From a checkpoint of a small mixture-of-experts model trained on Wikipedia.
Size: 13 layers, vocabulary 16384, 237M parameters.
Training: a variant of Adam for the experts, 3222 steps.
Below are experts of layer 3 (counted from 0) of a mixture-of-experts language model. Rows are named router (the router's row for the expert), up (a neuron's input weights, with its number) and show model dimensions 512-639. Each number is 128 + 32 x the weight over its row's rms, rounded and kept within 0 to 255. Numbers have three digits each.
After each expert's rows: "gets" lists some tokens that make up at least twice as much of what it gets as of all text. This comes from a sample of Wikipedia text that the model never trained on. Tokens count by the router's weight.

# expert 30
router:133191086084120104149167121145136165198109118089130177103135144160125102161118048033149108096099168125132130142190105115144162152133124073163162157164149083199133102154198095075180174068114127142142120093143091132113165153112146144130050172074114183177142170107099133131132148096115150107107102091184119159136201122141134125134102130149138105130171180127096111133134100116160123141109
up0:102119118066121096118162109153161107162111108159093075189121094129130167076096169115123105150041099145124145114128159181094124188108080124145159112128149138088128164164114059190111142136156167144188100172126121148138149086126134156141134144134126167134153123165144124125070088129166082063091121130162113109069139144182138142140176153160117123144181097131178125154092196100091213169032
up1:147109175110116111101118114096116114113098104158164130069108132099177114174131081089082132131089145122121116122088126078160103114126097109148084146163131136170130132076130088110180186164102096140091116145134144120087128166172172114135206120092102132141156072125189104158092070109120113142116136080091066075179128133089137112130086186158148076147145105149109077108097102083154099092145
up2:121121081151138087129119090151146110183105167116083107153123154095121185115177108163165043173109162138098087132160035109104128168096149100091128101078111189168133125143120110106166151110116075149046157093126104097103096138085123121143123081190094183134140157162117103121170139122127075110139130146138073145130145124082134163178127162145169114099134190135108099070170119104135119172170
up3:105087103146165107216167145077160193113082138080176135116151078131131111163105107118158093170099166143177106117072130095078163111079130160141172137170142101136139133091151137153179132088146106112074162111169138128123116109150155153075145149137139081170151177132116104100154090115100134112148148166149169128133143096124112151110072170162081152152182143170113108162066117208073105149186
up4:171154057052121157096125137135124077133107101137093149142122111092130114164116122150165091110057195129134101161083125157110197113060121130117106149151136149106172106072093122154123110142131076149109158154169145101089197051107148098067056161134119133140068071122152123145101174116052173140128094130136164124153124142144136124128167135112127166108100132099124116119118160114162067157153
gets: " to", " of", " for", " into", " from", " out"

# expert 7
router:201162127073127131100160118138142133126096081163128147095045160117175070174121110082147161152115155200154098068122143127146148128126101087141137108091157195146148120135176142097096213145128074086097093149158190134108083169097140114169132105132127129101143144119166109049137060151161130131121116102105117076143156091117167128117092175106146097164154146125037149121132154117127114120115
up0:132130112079138147156141151083151112127131086114098122201088115167139201109104130095133093179034077167119086108108159201108125165080108195148136123136117177107137191153084098167077168102164098176165094156107162125148169142109155116132171101171169153099150124185158123165111120158157089100115172136109107097089158160156137136132176110128140131133200149159180111127181176088109197163066
up1:140108093106146168138142135115141148072058098147152147095108136090178121148144111103117115132130157102134122145090143074181125088097138134180092145154156151140106134104114095078151148138137072092093109115144116096086102156152164089114183096146126134179132048148144108139091068112136138140082099099113042072168129138106110067121125200140104098147140092101128106117057131074190134107103
up2:137153117144113117121107112147130095178148149132135104147125127118106190123116114136188084163109131173133099085182065104075107107110137096086135039098088144182147134153139131119134151132113073131086166146163130107113091126090076159111141079198083173145129097189135098130173093129120108144127099183155049133107130095079153171132101144130133109103158155157109078122168048097090140118149
up3:096064061155172131191200104112146196093107146063147112117153076141130086120087104157115098128124158123160095129081138131066188155105114180135166152193155128121146118090139141103217131115183077094085124093183151101123145128154153135091161114140141061167161153106166105129151073121140135115131108144147138101153121114135093149176060148169092139128125126115170115158104132197122090125191
up4:119070096094080161069147137141116106167096143134111143142120149142177137154113129129129077090038203073115071166119118171104161137074132153088111169168155153116157079106101139152128102082164132124106152118186161131102133065099124094119049127120080134090066082146209137189112163080124166126186132141156107139139104170107174145118145135074137165109128141096096114119095186122204084140139
gets: ":", ")", "'", "I", "S", ";"

# expert 29
router:137137071112119109163148078067124208137107148122094146089121147164129074154097106060146118068099162152110110085123130116136124123059151150125151141118176142149149100095183063079154126163125106170093094161189157145107108095076123112062087114133068137164097147109162119141140114130131148134151141171187158126103126122134145098117139156135116151135137134047146092119146155105150141145140
up0:083097122080124122137173125081142119121108145121103098170136096162130136091110162074106065171048091130129102112116125178089127134068055179144164140130123121084162167088100071138067142145163141131154065142130105143161123098134155118125157139150111158170151137201130121125099114161137089116099128155133118113096141148156136157144184140162125148146138116156179136148140171108080175154086
up1:154101150103132115101139144148148116152060072186155130070129112133148066175116138105119113155101200118091104148117122123167126090102099076142087151230163103179141118087098109108144218113091100129110137120131137129067108183152165093135212147092143112121131057139124109136084080102130148116112084087135095101168114157144141142102117140156147075121131104145121122106078094124156141118153
up2:154154101138150121128122120161115080213135116122102089113147115161130135147163089141172071146130116158100056113164081095121100150116144062109149059099091146158130118131097110097126172113105083165068151154128141083118115181092089149103124114181114173151141116152157133132147122111123123140137121105089088147146117137102127185160135157141142157105140173131143050089130135122062110145137
up3:111108064151125141177159158063160233122107144074202125112107054158154080142095142138113120134092117154147103128074140129094167164089111162124175163158131090118167127085141109178208136136150120109071127087147158107130134119145117148117159135139126036195118094132126107127172120098124146137124111122130193110116166114133088112123039111186091138155137161174161113176082100179099111116195
up4:149088105103128138085108122167109139194082116154092161145143140113147108173109122148162081097108171139133077180114142169113213068076141133110110114183162136114159131086106130158146103110138068150102122095142145102090171091102157111067103144110131137118121084113188131177098139123073206153128124126131168130153121146137192141112150119152135172084079152113125107129093135129141090152129
gets: " of", " War", "ation", "S", " war", " Union"

# expert 18
router:174137105110138152112159074133177155154060099160140181108106187128154122118148114183127097099077164116167133125095108100215174143109168127145119110156114136202128125147143113095195109151185105101113146140130138105108080097133119120103112168141127121143152121170156116109148102099107099092109119141105097117189167159147133102136108138101115136190141196086096158139176170086099081174124
up0:115125081055097092150145066113140163141127129125101103168097143171147164091095157083117073122053119160120070084106139174137123140131110152149135125109147195108144151113108098189063151145118144139180081170106094148148152129114152138130138114170142122160153158180181128127122119115142078094095084126082147077084151132169149127127158123114147132155159164116185123159165172134082197087052
up1:129095128100136129113133081103161116114065098140148152081133142096202100162136079118121126125073164078115121151050141061165090120110117130184111150163148122210112142056101098099174208141119077110116135106122141108091109139131170080104193084151083154155138072146096098114097065123092112144104084101161064076192151116097168118128136184164139139128147073124153098134112099050128131107155
up2:119128119154103105124128120129122099184126100152139093145126119106127162120139121148202083171062104126131085133152055104138089117111140074102161087108114134150110113130104128103163150088152110132077182127150124135102103123100132138128121096186139172126128107176118111093187133130146104136132120109132081183156176126057140162154124146132173117103124165090099106135120093075038112165160
up3:100087082134138081182152107136147188080080135069180139151113096129149085153119130117146114184067146122189111070070128126110171114104121159127191140198131083149138103092163140119211126093126108082143125095149152143117135127174142097109162135132150095166131135123170101115202091123141142128182096139123177107111112118131103110196073164165047134122142135154120144151115129176118077139186
up4:135079057114108171093144110120102119142105102145127148140157122110124139151139109134183083112059206083118056194056138163119176088087120157088121162155155138079160105086087110156099095110087082142097126122148171137096164117130190153100066148091083159110114089122164131174130191111084182167120127139157172131156122136158140125128124141086108172107107124074108107114069157123176095204174
gets: " 1", "\"", ")", " ", " 2", " 0"

# expert 3
router:144109117133138113146190105127139171190108084143130129073113105170178129127103108158128129114057148142160095079053143090137125169145141123137105117149176134178152059143123092122195162095156047185130114130114186116132093100098150206124106176090144103171156151128135109109140121096121116113104134145128085103180155131118100098144097131130114095151170215094122117113147120136103110173150
up0:100108097097139133157149105124178153171149108148100118193079121173152148087054178061117097154077101147133050119144164187105113123117131145147165141117137137108160127119103122179066127119132152098198103169143110153134180130118120145134180131147140163146130142161106115136099095149144105101100097137153118124105200117177165117119132120135132135167165109116163142169145153083094166163052
up1:122085140097144159102132136151183135093092099151122141078151130095148117158144074081122109130081153124079129159071117110141104112080123132170070142180157120164113128076110097075160203139115058132128090141129128098075111166151140080112161081163120099176144070097115113153090080120105120136118101146141073074179133110132148105140095199155123085140180063115135121117098117083176123097122
up2:145129129153153152127098153119151108202150099101109093160121127136152189128163107138170054118081127162101076099180090081123094147097108096076148080109125141205129093104105121140126166117102037177087168108122105048117091124094113165108119057201103179136131119166118132101175132097145127119124129117132082202145159129080149180177132161125161096114121168130130088123149093094062103211144
up3:126103069151135128191186105082158171101124122092198119158145087091135102120107115121106161145100171154146092091092139124098171129100103142150163145195181094114185101087160144150195142102146090092087125112158132117148137148164134129125127130136142089173179122131196125134171106122141127102118085138118150101099133130095088141161082126159098092135154140151140156168097102161097090158170
up4:134110083097095168125092131129124086129131107167117172142168114099157116185118147117166110096037220122132087188073171163134195110069141138079103162195156130088168121121078109175089107095136103142126160122159140127077162079108167129098049138122090131102073107100142135158125190079089169152162101143158144143152133200144139127117131157112136141091094124123122089128087147119195085149173
gets: " |", " ", " Best", ";", "|", " Award"

# expert 16
router:140140136103122141097145091150168147148148102141133151138155143150108095125091118146131132135077176149122070142087149102176076185138143173150032136162162144114138108109156105148160139146167078178117171123170162128156083141048151108135114134124076089109160110112164084133139084107133096047130097154173091098203119062153132122113144131062115124144164091095129077108157127080128146125123
up0:098146069043119143169195119132157136117102107134112107178080161155127169101114134089150093141052084150130081085117167147080102135107123168171180131128133181115147170131126055184088175143127107139182131172139122112158160107128135150111153117169095180131157118173121086106111110112153077118064102157144137107069163133143152124105167137130139129147182097141160127125147163107071177170041
up1:173137130108135148130151128107133140108036108121146166068102137109211115145140062096105136120098200134138101143083145067183124118119114096164095155181157131187116119084127079128148184133130060134109113116132134098106139137095143109102176103136077128176154064111127098125110053082098112144109099107128079100197148146098097087183111190157108088131167123123128095104106114055153126087141
up2:177145126150148139138155138135133086181136111162128105144130115130133167115176081167173069115101131142079086136145092125145119154103144126097132045101092186158130130156125102117164169099126081155078156123115134087080088142079125157117089086197101187146159147132085118109163120092103096123129113139134081156173168149053155181220146152127162103108103166090134085088158132115080125222162
up3:111106058125148115198200118109178206124079113085175139122106084152142100135101112146128139118076152138179059088057147091088148141084143154175186154158173098149177109115145115124201136091149075105099120116161164122139109110170130132101144153117124094209125152124163081098180086090146108127122139138131155088144154128128123127159034121154064129146169158135116121159120120151114115129193
up4:146081027080113119108126117111105140143106109137117163143151143112158125200093122119155108110072188087139096220106123164099207104063111138077093134112155176117170129090084122150115128100118133128132148102118154111084154087090185094088070166103095136110108084124177143160103200115094178151148109149174173110151122132161137137108145156117116152082099114115052119079100162133200082136110
gets: "\n", " also", "=", " 5", " 10", " Website"

# expert 13
router:143171137106073104137154092098119132171093124112147163106081139168142093163113124067112173106115103141211146095144114126152151157098209083144172144160102147135148052184139118048120204146118129100160160179167105133130116152151106181172126104108116185119119155147162101115166123109166122096116103116114120070177139157095127164113069091046161096165126142156114113135110127078091110083193
up0:137142102073124113148161095133180111116122136108103098202083111155118152111079141081139049176068073180116093140084132164053110145103111146145164126117129147106169160124120080176076123121118127129156114192161106152160149110119124150135170117146118127132174146170120123122092071153180100105091114145133105128086167145141160105095153097117113128134185093096164151162112165131077168181063
up1:131101126115127128094153128101128144086065114152175141064142135115174118116114062080113126144115162148114114152099133107168070121105110147143111154183146088146110121111134098117132177123099114126126132111131161132096166166117173083130176070134130138161096024139095130147106027121108147126135125106152117131177142145145137098120088146178087089111139072120119110106105105060150119094149
up2:139125121158140143130094099127095087130134094140109074140157119144067153149166088142162052152120117150076105126156103114100117149117153093099157047098074168143142111130144115135134200127092050133091171159150120086111077152121122189139105083162077192126149135162126120107202135109115083098123109146163093143148148124069112171155121175128150112120111184119138093076131114079069127186141
up3:092114085158163107205178120118148192075097140050177107158158064124112108140080096116135092154130157164164104112090109130062181120084133132146182148165136108095164167103122145119224119099182077086048135096175116102138127136165157121105170131129154061197147132152161115131147093104167124141152108138124177094147111118076117117198052150196082103132111137159146124178112093178099060113190
up4:123079100101070122091115144132100123133125120139125184127123137094172141162152101126119128135064193136156096183114133163075195105069116135076118204150130148113161072092076128148112080122111103147108156111155152121093139063060166126060076124140124121114081102149192126139107156111085197150140113127142137120143094184174177142107141129095147150096097130105086134126086138143148103148127
gets: " |", " season", "|", " team", "%", " Team"

# expert 1
router:125125148122113161164163167091141127194109082074160181084103130074149091047142152138084131147112143124138134042152128100156080115107128129130085141118159171153172057109149117078096161067112137155130115112104127124150075099137132125136087080088079135096187133125136089069160091094137066138074096133145100123186172156114111098127082084110121084141157154120093112090135105124096136123104
up0:091108081097096131157129126101135103117149133114113102197124101155109126100116164098108039178042111141101076081147163178096129115063078168131152157142106173105141133119106072164076168125156125146130090144190102160180117091118176141114165126184157145150165112140181115116127088149188087119092099141146148133102154146149130110121130123123108145125179137146186139157131143143071139137056
up1:124086114108151136131143140129134145071053111138129144063129109138186125150170045096102132119121175130118150144114134116136106118102093129151099127198147118184106136066124081117155207134126074150118128120125162088105154137146159094100197082159090108129127028119146102136083084120104105139069073129145084095166104148093130081121093184134121056096132070101125122097089106083142119097184
up2:162145150130085114111088142150126129181137136095132105173123113123140164112172114131170073139105133146122088115180108098113104151076124067076117077098127179169142080117128100104144154102118103141051170137127114070124065153086129143100082088134112185122141128150133078094183122119091073123141083124106077173132152125089168172180126142138142115108101172122102062087140075062119130191100
up3:095110094139119140210134145099144172107085107062182096158141056152158107115107097146121125151115151181141084069088132117089154164123093129135188182178152056105143091099173110141199098079145095116089134071171146103163168126155146120095166134135147089170117145135170108113160130119115121131125138148152192110108159120118093120130044164170071154127203170163148132183099121191073097159159
up4:157088047085129154127128111126104104149082101146117151153137148112139108183140132146151119134090182106100078166095153126096184085096124120061126152162198115095185120080094103177096116113147097135152121099144137104078175108072177122080064150084115120117046078151176148187104162100085213141174115141149165153138103155151148140120142114124163137089105134097110101103106153132191111166152
gets: " and", " or", " film", " &", " series", " age"

# expert 19
router:119195103114138092153149096129150169127123079151126123141119137099127143134117126114176126092152184120124033104148160127127068141090137152173124118164136132164223099122169091130191147113120093129140132149206127152139145133076100104100033114135099087114159134086181114103125119068143145080083112138104113132190156143183147137154103095065111139154189115168128072130097118106111149118146
up0:117129078043085148160178098107162162156114135142112111172074139164142145096110143115123085144019082167134089083106149168090100137078120155177122123127133193094164150160117087190041135148149125114157090177133128140160159115112150157116144129150140178122140132163136100114114094131144069068078142134146136106098195108148138085121129122140133118161159113132173136139155187124077167164051
up1:155116115098143135120136146118150160109040107128154168077105132119189098123152090082092115122089194110121112161072140084198111121120123120170065176177159125185118106064117047106159198142137072115124093078114150100109118162144176112121203093118101148172141055119157097110096058080122112135083096103155083094198142145105109106136076173149110073141118093107117119116095109062188164117152
up2:132143135124101149136106148134123101176102175112120093149126104141111181136177098154175081136105128150129074076180121065102107166098113075090124075101105157170106063090149111128151172116089071147059181114121120109144121175110103191115075070178130183110142124147130070080177131130123096114153098142137084131126149146059154186176115147141169088103111180102095085101161108112086122178154
up3:101113053124126134171174131067214216114094121060169112136131090152165089127095114128150103111103151123158061121079168104090137145094150161167179142193171107113134105098151117133217122112154095080076144100167139101129149127163163126092151150123138058188127127132165089086173100108120128130177109129137162123129131111110102131164050150186079151139155143130134148172126125164098095144195
up4:148058092102114151068115137124124106154090113183090154161156137092154104214131112134159097124067186146139080188077151154108173115073108140103123167153147125101157114096089130174154109140135094117142181132141179130078170090074188095132081193101142143105068084089174125181112177134063179165200133133173183129161111168183143137131161157101110152093094140117071088092115163123189068151140
gets: "\n", ",", " ==", "\n\n", "theless", "Mart"

# expert 15
router:209168111114144115131136093088144198137099105160083202142142146089134063131115107139184099135095141131143146079037159083167085122126166092197081177140139190173186116108135146131167100066098127072126174130161135140088154097116163138092123149147139089167162128122065099069155119115102113086128123175096105138146103125108099103173126094112083052151177075143102081112130093104085145138115
up0:118090069089118132169155068126166152159134094154104126165093118159121176118081142142114084159034084133155081104121142161121121153088131192161200157164135144100182143131137106159083163132144149101197096182133110138167150120094120148086159144147112142094127152138150121104100129130149088084089116133137138106090142139117168133138166147107158171137176096126168108179149196110053175137069
up1:150114089094139151134155106105155110090032083135132159108086135107199053148127095106087099132117175133123106176074130051163092126113125096140098192168162091122115107107097094115125189109140088104128134086165111119096109148122151095115198109115069117174126090145146086143104064120103131130115104101144119092178108112098102114148141184169139096116155067129141128115073092072139132086132
up2:158180121168131097144112145140124101179141125093110087147116128144155180098140104127203074187102140112105102155178065100131100146095150063074120087106106151172140110159141104113162146102102088188084161136162149093069141151099118172105116062173116203137150161171114110139154119121124111123132162148160096158150205139091137193169112139166165142121101161100130063108147124092121151184186
up3:114118061138154122179189129084207179098125122066172104143141065128129084148109138156128120160117129159172110100098125103101129103095089164138165118210151087082159136101163129121228135105135097085111145076193137108184126130173140131076176116120149052176161143112123098106144090113120150126121120130119171106126154147115112134157092127160069119136159135154122148176064091148072115216144
up4:150119107108084132136148092145094156137072106112149179134163166124122149167117158126146132114084190115083075113121181150102159086064109188091070145149162145109121104113098139155106114076163114068082153149143164122113108086093177088093061147102127150150072126128135141128096184111096154127147156136158135122138124170158136134169129115145164158109109137103091079095119134137162079141138
gets: " that", " \"", " by", "\"", " which", " who"

# expert 24
router:132158044097102127138197136090155191141078125113135140107093130172157149151174130168104147103079189076145123092101120083147097148077195080138070163111156149129133165141132071100166127124098110110130127097108113122126156142092097095122115162124104119122141130117122109080144156061184059113106154166132147061136114103103163045116130091085054146139120126117149069136137158066110171102130
up0:112120115080117131114173076128131113146143153137118090184087072139125169076103122118104047117061141140128080092120144172087151121086095204142133087126119181089179122138106081197028160135174130129143095150113155132135139164119151150143163119160114120116144164165154119093098129160180083094081093121114139116092185141168137141138171117110133115148186120143162127176158187132110165156084
up1:130100123101132144106128142122087105123045088146159140061099141130189139138137105076091109171112206142107092123062157070206087143110133070148098135194153089148116116049163092143144167149080091153134105099111153077112099122126120104112183090160090137136168084140123131102100071112107118130100146116168080077157141130106124140136153222153104040134159112121142155125085113070169125117171
up2:131131145135114116120143152134116111146150112110115098155114093148116164113169087145175069137082126121135069137165105104151110132110103107087156088087101115185159086121088114150173172075118067157126173133146169099112095119075115162138138071211097140100137156165072095097164136123141114095143099165155070172151185130077155160192103122092121087126126131097099092098185144068104136195187
up3:118101090155145136194159124085159163055094166072168135127133092163131069122098134149140101134112127130169081083074123111091146105086164152147171169182158091119170101091153127142214144130133049082083145129156148116144151123175119132109123142122126031187141118137149115129185101081127134136115125144100178112122133093110108143127029157186102117142136132150150126174116107177069099132187
up4:143105084089120133096098139125101120142104084161091144166164149084157112164117144154145075102041209127132089205086131147098203091079110151113118182151155160072157106102098127149131102086168131142102128114160122121096173079119163120083066127108117133134098113153166128169116183156060178152155142136168157158132117147134143182142154179153134162096087112142085078073139160147195077128152
gets: "|", "–", " to", "-", " from", " –"

# expert 31
router:143160147040124140153104128126188138154161111127080140116170127139116139122195130155165137087110132174122138097145110095228125131088167100156090160157167097130220096139121126064162144131149133193119070094165112173135135087141139113077112118092153099141160094083118138121123093113143132133144139156144128102181172163140078118098151148108121120165173173098120166114149121097148174167090
up0:106126077054130147128156110131124126127135109125127116138105144134120155105094141066140111135052109151127089088122145189109159165069112151157120129139076145078141142145131090210088161144102154127139098163130102162128154094125119148091151146171112131128146154169143123118090154087134078103129151128128137119092163151163151136140135129114108140140148143157169115155185170122072176138066
up1:143132095118106100100139170092109115049072098148168116096116132082172106181138061071093144135128147093116132123093133080147124140115084127180071139175156111163125102085117094113158211146077102156108138141148136130093136159151108124122181108118133100184150063145131107100084092084064115138111064117111072065174131132115116093171143189131137062097144112134122094081086096038157130121114
up2:131128104158139131103117126165078127159153131122096097169159112117109164133171096116206076131079129160120088134159111117117105132135142072094141064102102085176151096149139092101165136097072095173087150132100125095098104095104117143126099087219131134135138163176151113113177139119102098087123116133177100167126152103075137161190128143106151105110106163113122075068161092118105116248143
up3:108112118134115105183175117065115163091123128099193100128135091142118125140099117175137090125093119128164114146074139151069167127121130175138174110166172094133181142104159096114191154120167126069085125108155139144125135145174117085098175140156146065168159142113149090107144106123158129104136096153164176104125144144132095127158049163172088115113136157152150121164097086195151096125141
up4:164097060086113168071126119147137139167129093202088143162149176121148111202111127129111071089053146106130098158118128188121192112054113113101129184167209134118167130106082129157121102123116122137182144130159164118077171103089134115072056120132125128113110083115158138163114150088106168153141100177178204121169092163162119125175134136128075153085091098094094133111097130135169092181159
gets: " of", "un", "on", "o", "ed", "ie"

# expert 20
router:171132112097068103174173104141130093105108082108106176142085166122118091133140178172142146094121138224119118105115160062115099114134142125125081104196142165192150114099108131143177124091171083088098134134138139130130132086130174165115124194076192138129168107092095105067145141081082110121117156152152120125175158081109166126099138118126138100181108152119099026133158093117107166152135
up0:093126114097092116163156127110159144123139135124111107211098127129116157094071161091117095147045092154124075094136154187102100133086111154154170112141100162070137134121113105206054151133145114125181128153115094160124182142129136157114168108149140143175188158157118112104108094134167104102102143130117117100093155108164160102106143116155156120169163109144171121148098145131071160142051
up1:121099121112144142136139139099118127087094111143130100081155102113167078139121113096103110122097153115113102133071135100167104120110102113149106114190170114174095124069124097130130197128103109137118149132131154108105146155131133108106182128176117125119124070148140091149092043086100125112118104107187078135195123119107113073130105180160130065133132087128136066127073091105158110122154
up2:135130086159090123137106099145127097205172143152134101132129136114133178106202106152173110124099111132122087101093122102106103119117153072081130121093108101183138102118117107117172137074125072160091171090123166104041083138118101145127084076183096172099197134171121107076186161126117057133129108130113075151144153136095138198196134181132184111105106185088140073095127095067140163200140
up3:074067050111138116216174133088156227090092102083176143131152071116133089148089092125129117138111137145149077103082123128094144131060124167153183134191124066117148129072122133139205163122132065090076106090181166112142160144169161129064169131132152068143192149099138091084175104110132128117126105132110154119128140110112082128177087145145108125188144146136150124194093110149071089109197
up4:113113086101111166076120121134101118133102128145102168139152152090141119155131096119130098094077182086131063175105132167098216096063140123102114130134150153084154121088086130164135092129149131114142156156125154135105114061102152124100065130154109154099075105134144143194101165118072166152135128143160160098153108176150137138141139133123111164094066125111091111090097172117206083178151
gets: " the", " that", " his", " he", " it", " to"

# expert 5
router:153153110104131136152139154131172141127094050114132154087091127211124081177142127165128176106098111139172081079081108105197135097111158116151161135105133138138121116135175107060147092098190092097069096108102138102123140081120110167067114111162098125133105094137083096092171130111095092115104139205128170096146168098166110077103079142123139141166174117084140138193157115121137186133148
up0:082125083089058140157151094142128151126111116144104062172131103151127166067117175134134081168029115169113105108093171190133154177072084154159167122096123177091148135117101064163108139117135139121153065149117092133155169145123113166142135162179139153112128141184132122148091112153164092097043141142137156082093152129166147115124167094114162136133178126108185122176134153134091215172104
up1:121122133086151138125107138119141120101059086146173137088122130111163096162125079079113143142104172091106117168085111100184125123112117093160067144171166085156099114084127094132169186153105112148102123118149151097090115133150166119104188079153117112143152048123161121144078046114137141121094096093159049101165129133143129072095140188184135052150146125125148130128044095093151123111126
up2:137168116143120150125125094091084115171140084116137083178121134126146160147184106137151087185112147147089073099178103127129118136142144113077118073092079128129155099091163119137149185104068043143067168085142153071096116157056129137149101095183126147111137151174108099116163185104131074105140116135188117171145170135071152167170136182146186098117123167129127080099134131057093127194136
up3:083100081157161106199165125086202198101110106059184163153177069132097069148095115126138118142081118146168099114078144160089128112064144130119179125199151098141144131072145167125211145124129077086078161114159163117133134135157152126072159174156123068175152144130153079108160092077170113131136124121159192096109133100083106181142084177157096126150133122144142123173097085176107063140175
up4:142103046100106154113157118136107120117101090148078173138157134118130113152105115143174092122090182105134068216078139153101210080076123152150134143157153128086168116126087135179117109090097135155104122096151123131109149099108161123076045095127117135121074089128154125191111185121087177156165136165182180129123122084146147154150157129121116156090112118119086126073052137144157091140163
gets: ":", " (", " /", "″", "°", "N"

# expert 6
router:108148126097134097171221121082162136174085180080168139124138136100153047079105165127145102162078157122111095088090106113130052153088072147129103143134151111210158082129094093169155138115155164147170157144137113133179130097084150080154082124124124197136117127125118115101122018100095112136115115159109100122177129142159140050144087120087077091128163087104128122138140167125085126090100
up0:110145131084089115146163131116184110143139109114085108190073102152121164110088127079115081128053099156132084100140135166074129146077084152146148112126096167104158156131092082160089193119138115149168079138108077151163138119128098155148177099149121163127156149149146116144107100153169080097076143144119125101090178144141175104139154157146125111154157128108136134127107177142104190148050
up1:122123128133153127119130128118142162141065104161139144088133123084193090151101102115095152121063147100113107180069117086190084123105131105183116146223147105199121101100116074108173196157109096107142162090105151099093157125124164083129195074106101108147155075144156089150089071123112112129126120105153086125163160144077111068134124178142119117110147075155132095121134090074150106090158
up2:110130113136104100134098152139130088202129139108103083154104123131122142085169080144189075167107119136116095141128064077066127160093122061071129073082103142196137113139112115116190176097100089154056183112135078094113085140099100131111125065184107178160140126160124110121163134098127077104124139140182101157135153160030155161212113146117193090089114172102135046103163096109099142162135
up3:121112100125119107184168145072167161070097168083180094151134059142126077136075121106114113143124148123132108068093115133068190084117148163127154155169125089119155137082139114127212132094150070069083143116136167108140136122146115120074158138105134069179125175145162104141157105107152145091121131140123186074110153128161111124154087134169092126126150113149154147148101124188131105136194
up4:101090089093117154097127107117121135137073138177086160129158140115147121194102089144143100103072178109111104211081132161098191113067129139099114147154167118109173112140124103184133090134135111138111190147154162113082125053095169091096052157101099135119082102124172121164107166134087165155188100138180163132148109130137139121145164177118175146082115136104092102108096131116185071143122
gets: " a", " an", " two", " former", " new", " other"

# expert 10
router:102182117088157156165094172097119108148091119089113141138129153099166163158126108124163172074115154142171109086147169101151134148168159091107130132134105150174132113173123120092132141111104100113119118108162097096184110161130168149135148161096157139117181114120145104087149124124116101093117111124117106172124176130081172109084084168114047120167169182142116132134145141121151143183115
up0:123115098080104135175127057112118157151130158122124101159086073127129159069089153104135057154076103172135096117106150176134103134075120178154146112135132195092147146108120119182078167130128155103150107135091108127188155124142115129130149173154142158102163146175127116109073129156153050103118100171113142095111156108157166092132175127157128168157149106143174155212135178136091184141051
up1:148089107075123138124129179155130102077051083166141145081141148087197118139150087105075122138120165128139093173090150079181090118104120110139089170172135143182108099067098106129174173129122135125133153111109123127079116118111147102130209110161079121158155065119116103139098071096121080107129066108162065103187141119131154069152104189171116081141134105121118127088068122063155140103138
up2:128147117132126145168131135138083102184119138105126095146124135090105167099154072119197074140117143136124077083160075097119096123104136054104156072103087138168146123134096126130146160089101090172081152122141135070083085162084109153120112073214110179118136145177113119088170154167097138110110131151143099161149178162099120187168129158114104129104134150102134094122169102142091113212150
up3:116104096128128080206169078064150218084075117100212142124172132135135077187083094168148149135077129151155109102070133132080165118094143171153172138205146090101173117152166158119226127105166102062093123099158148131140164119170123109122162136138158081146139154116148093074141099104109173106160119150145170109114133112110087096165083181199075125139152157168122110132072105194093087143185
up4:146135051083082113067120082145089117161111071145094162160133109096111103169144164135172104122085160112157112193084124139130176135055137139093125138190140170080157091111098114144117114104167130119134174112149141093073145053106173153113095144075102128107091090138168139141120162119101178133185154165157143121145115194134171131131169160147119139101105141099100101101132143104166115155131
gets: " for", " to", " of", "-", " be", " up"

# expert 27
router:168147122112121104193174141114128188185114106097138180071082152121110095139125109149153155118055129138170107116111167081159104116094150159173133118101148161118164128124124126073175122089141076178086083131162165130154064100084138101114114134123119085179162139091131097099133097077140073123122115147122112092211124129097114123139098157076130159205134176149142071136124133089071132153083
up0:093114095094074150180167064133175136136136139145100119144092117165092180084078163105115109136026098145118109116106149178100107119071090161147163144143109153085154128165121072167060119134139110120154092171144140165152124108108144135124156105156107148144124145117142128150118122136163054110116105129118151065064164151182161090122133126119129166188189127132171134149126167118041161161053
up1:131105095109132127127158144123127150081074080166152137137128171083168079171103101083093126123084155101111081176091091056150135123119133095159087105169156041158154116086089066141172194134126067170129134076114118106075116155138115059144164093100081113145134031140093095176066029097114121139146127132125117100185123113104161101148112184170107061084134069083141107102128116097164147073135
up2:111158106160119108140106106116118120225143111110078110151126117101119158129144121125199079129127133170125081117161106094117105139091124089089137055099093131172131114128093096146172183119105049138122179126126130109088106160088081118101103094204130165119139137152119104074166133072138103113123092122144051162157174122090178175164099193121194105091123181133118084046120118103110153181150
up3:052084096140143125181151159079167200098101153082151115163137063139102054125117108148123119133113119137150100119079125127061188107062122118105169131165140082119157152069128110158159118124150107094098139124146136130147097130169141115072170134127113060201151130113184103096171086118174128114131088125123173087109139118136112149123085114161100105123167151143154135172095111183105070134152
up4:140097053081123141114135119144113121144106112160112129163120154112145125141125116122160098109075189075127071222072170169117189091055104117099084148154166163096188110113088121178120085118132094141129143144137140131122129082094128098093058153120127122115069117136167137181104199122090180134149151153175180102133119187172125152163142160119123194095101149084127143102110150124211101158144
gets: ",", "5", "9", "6", "4", "0"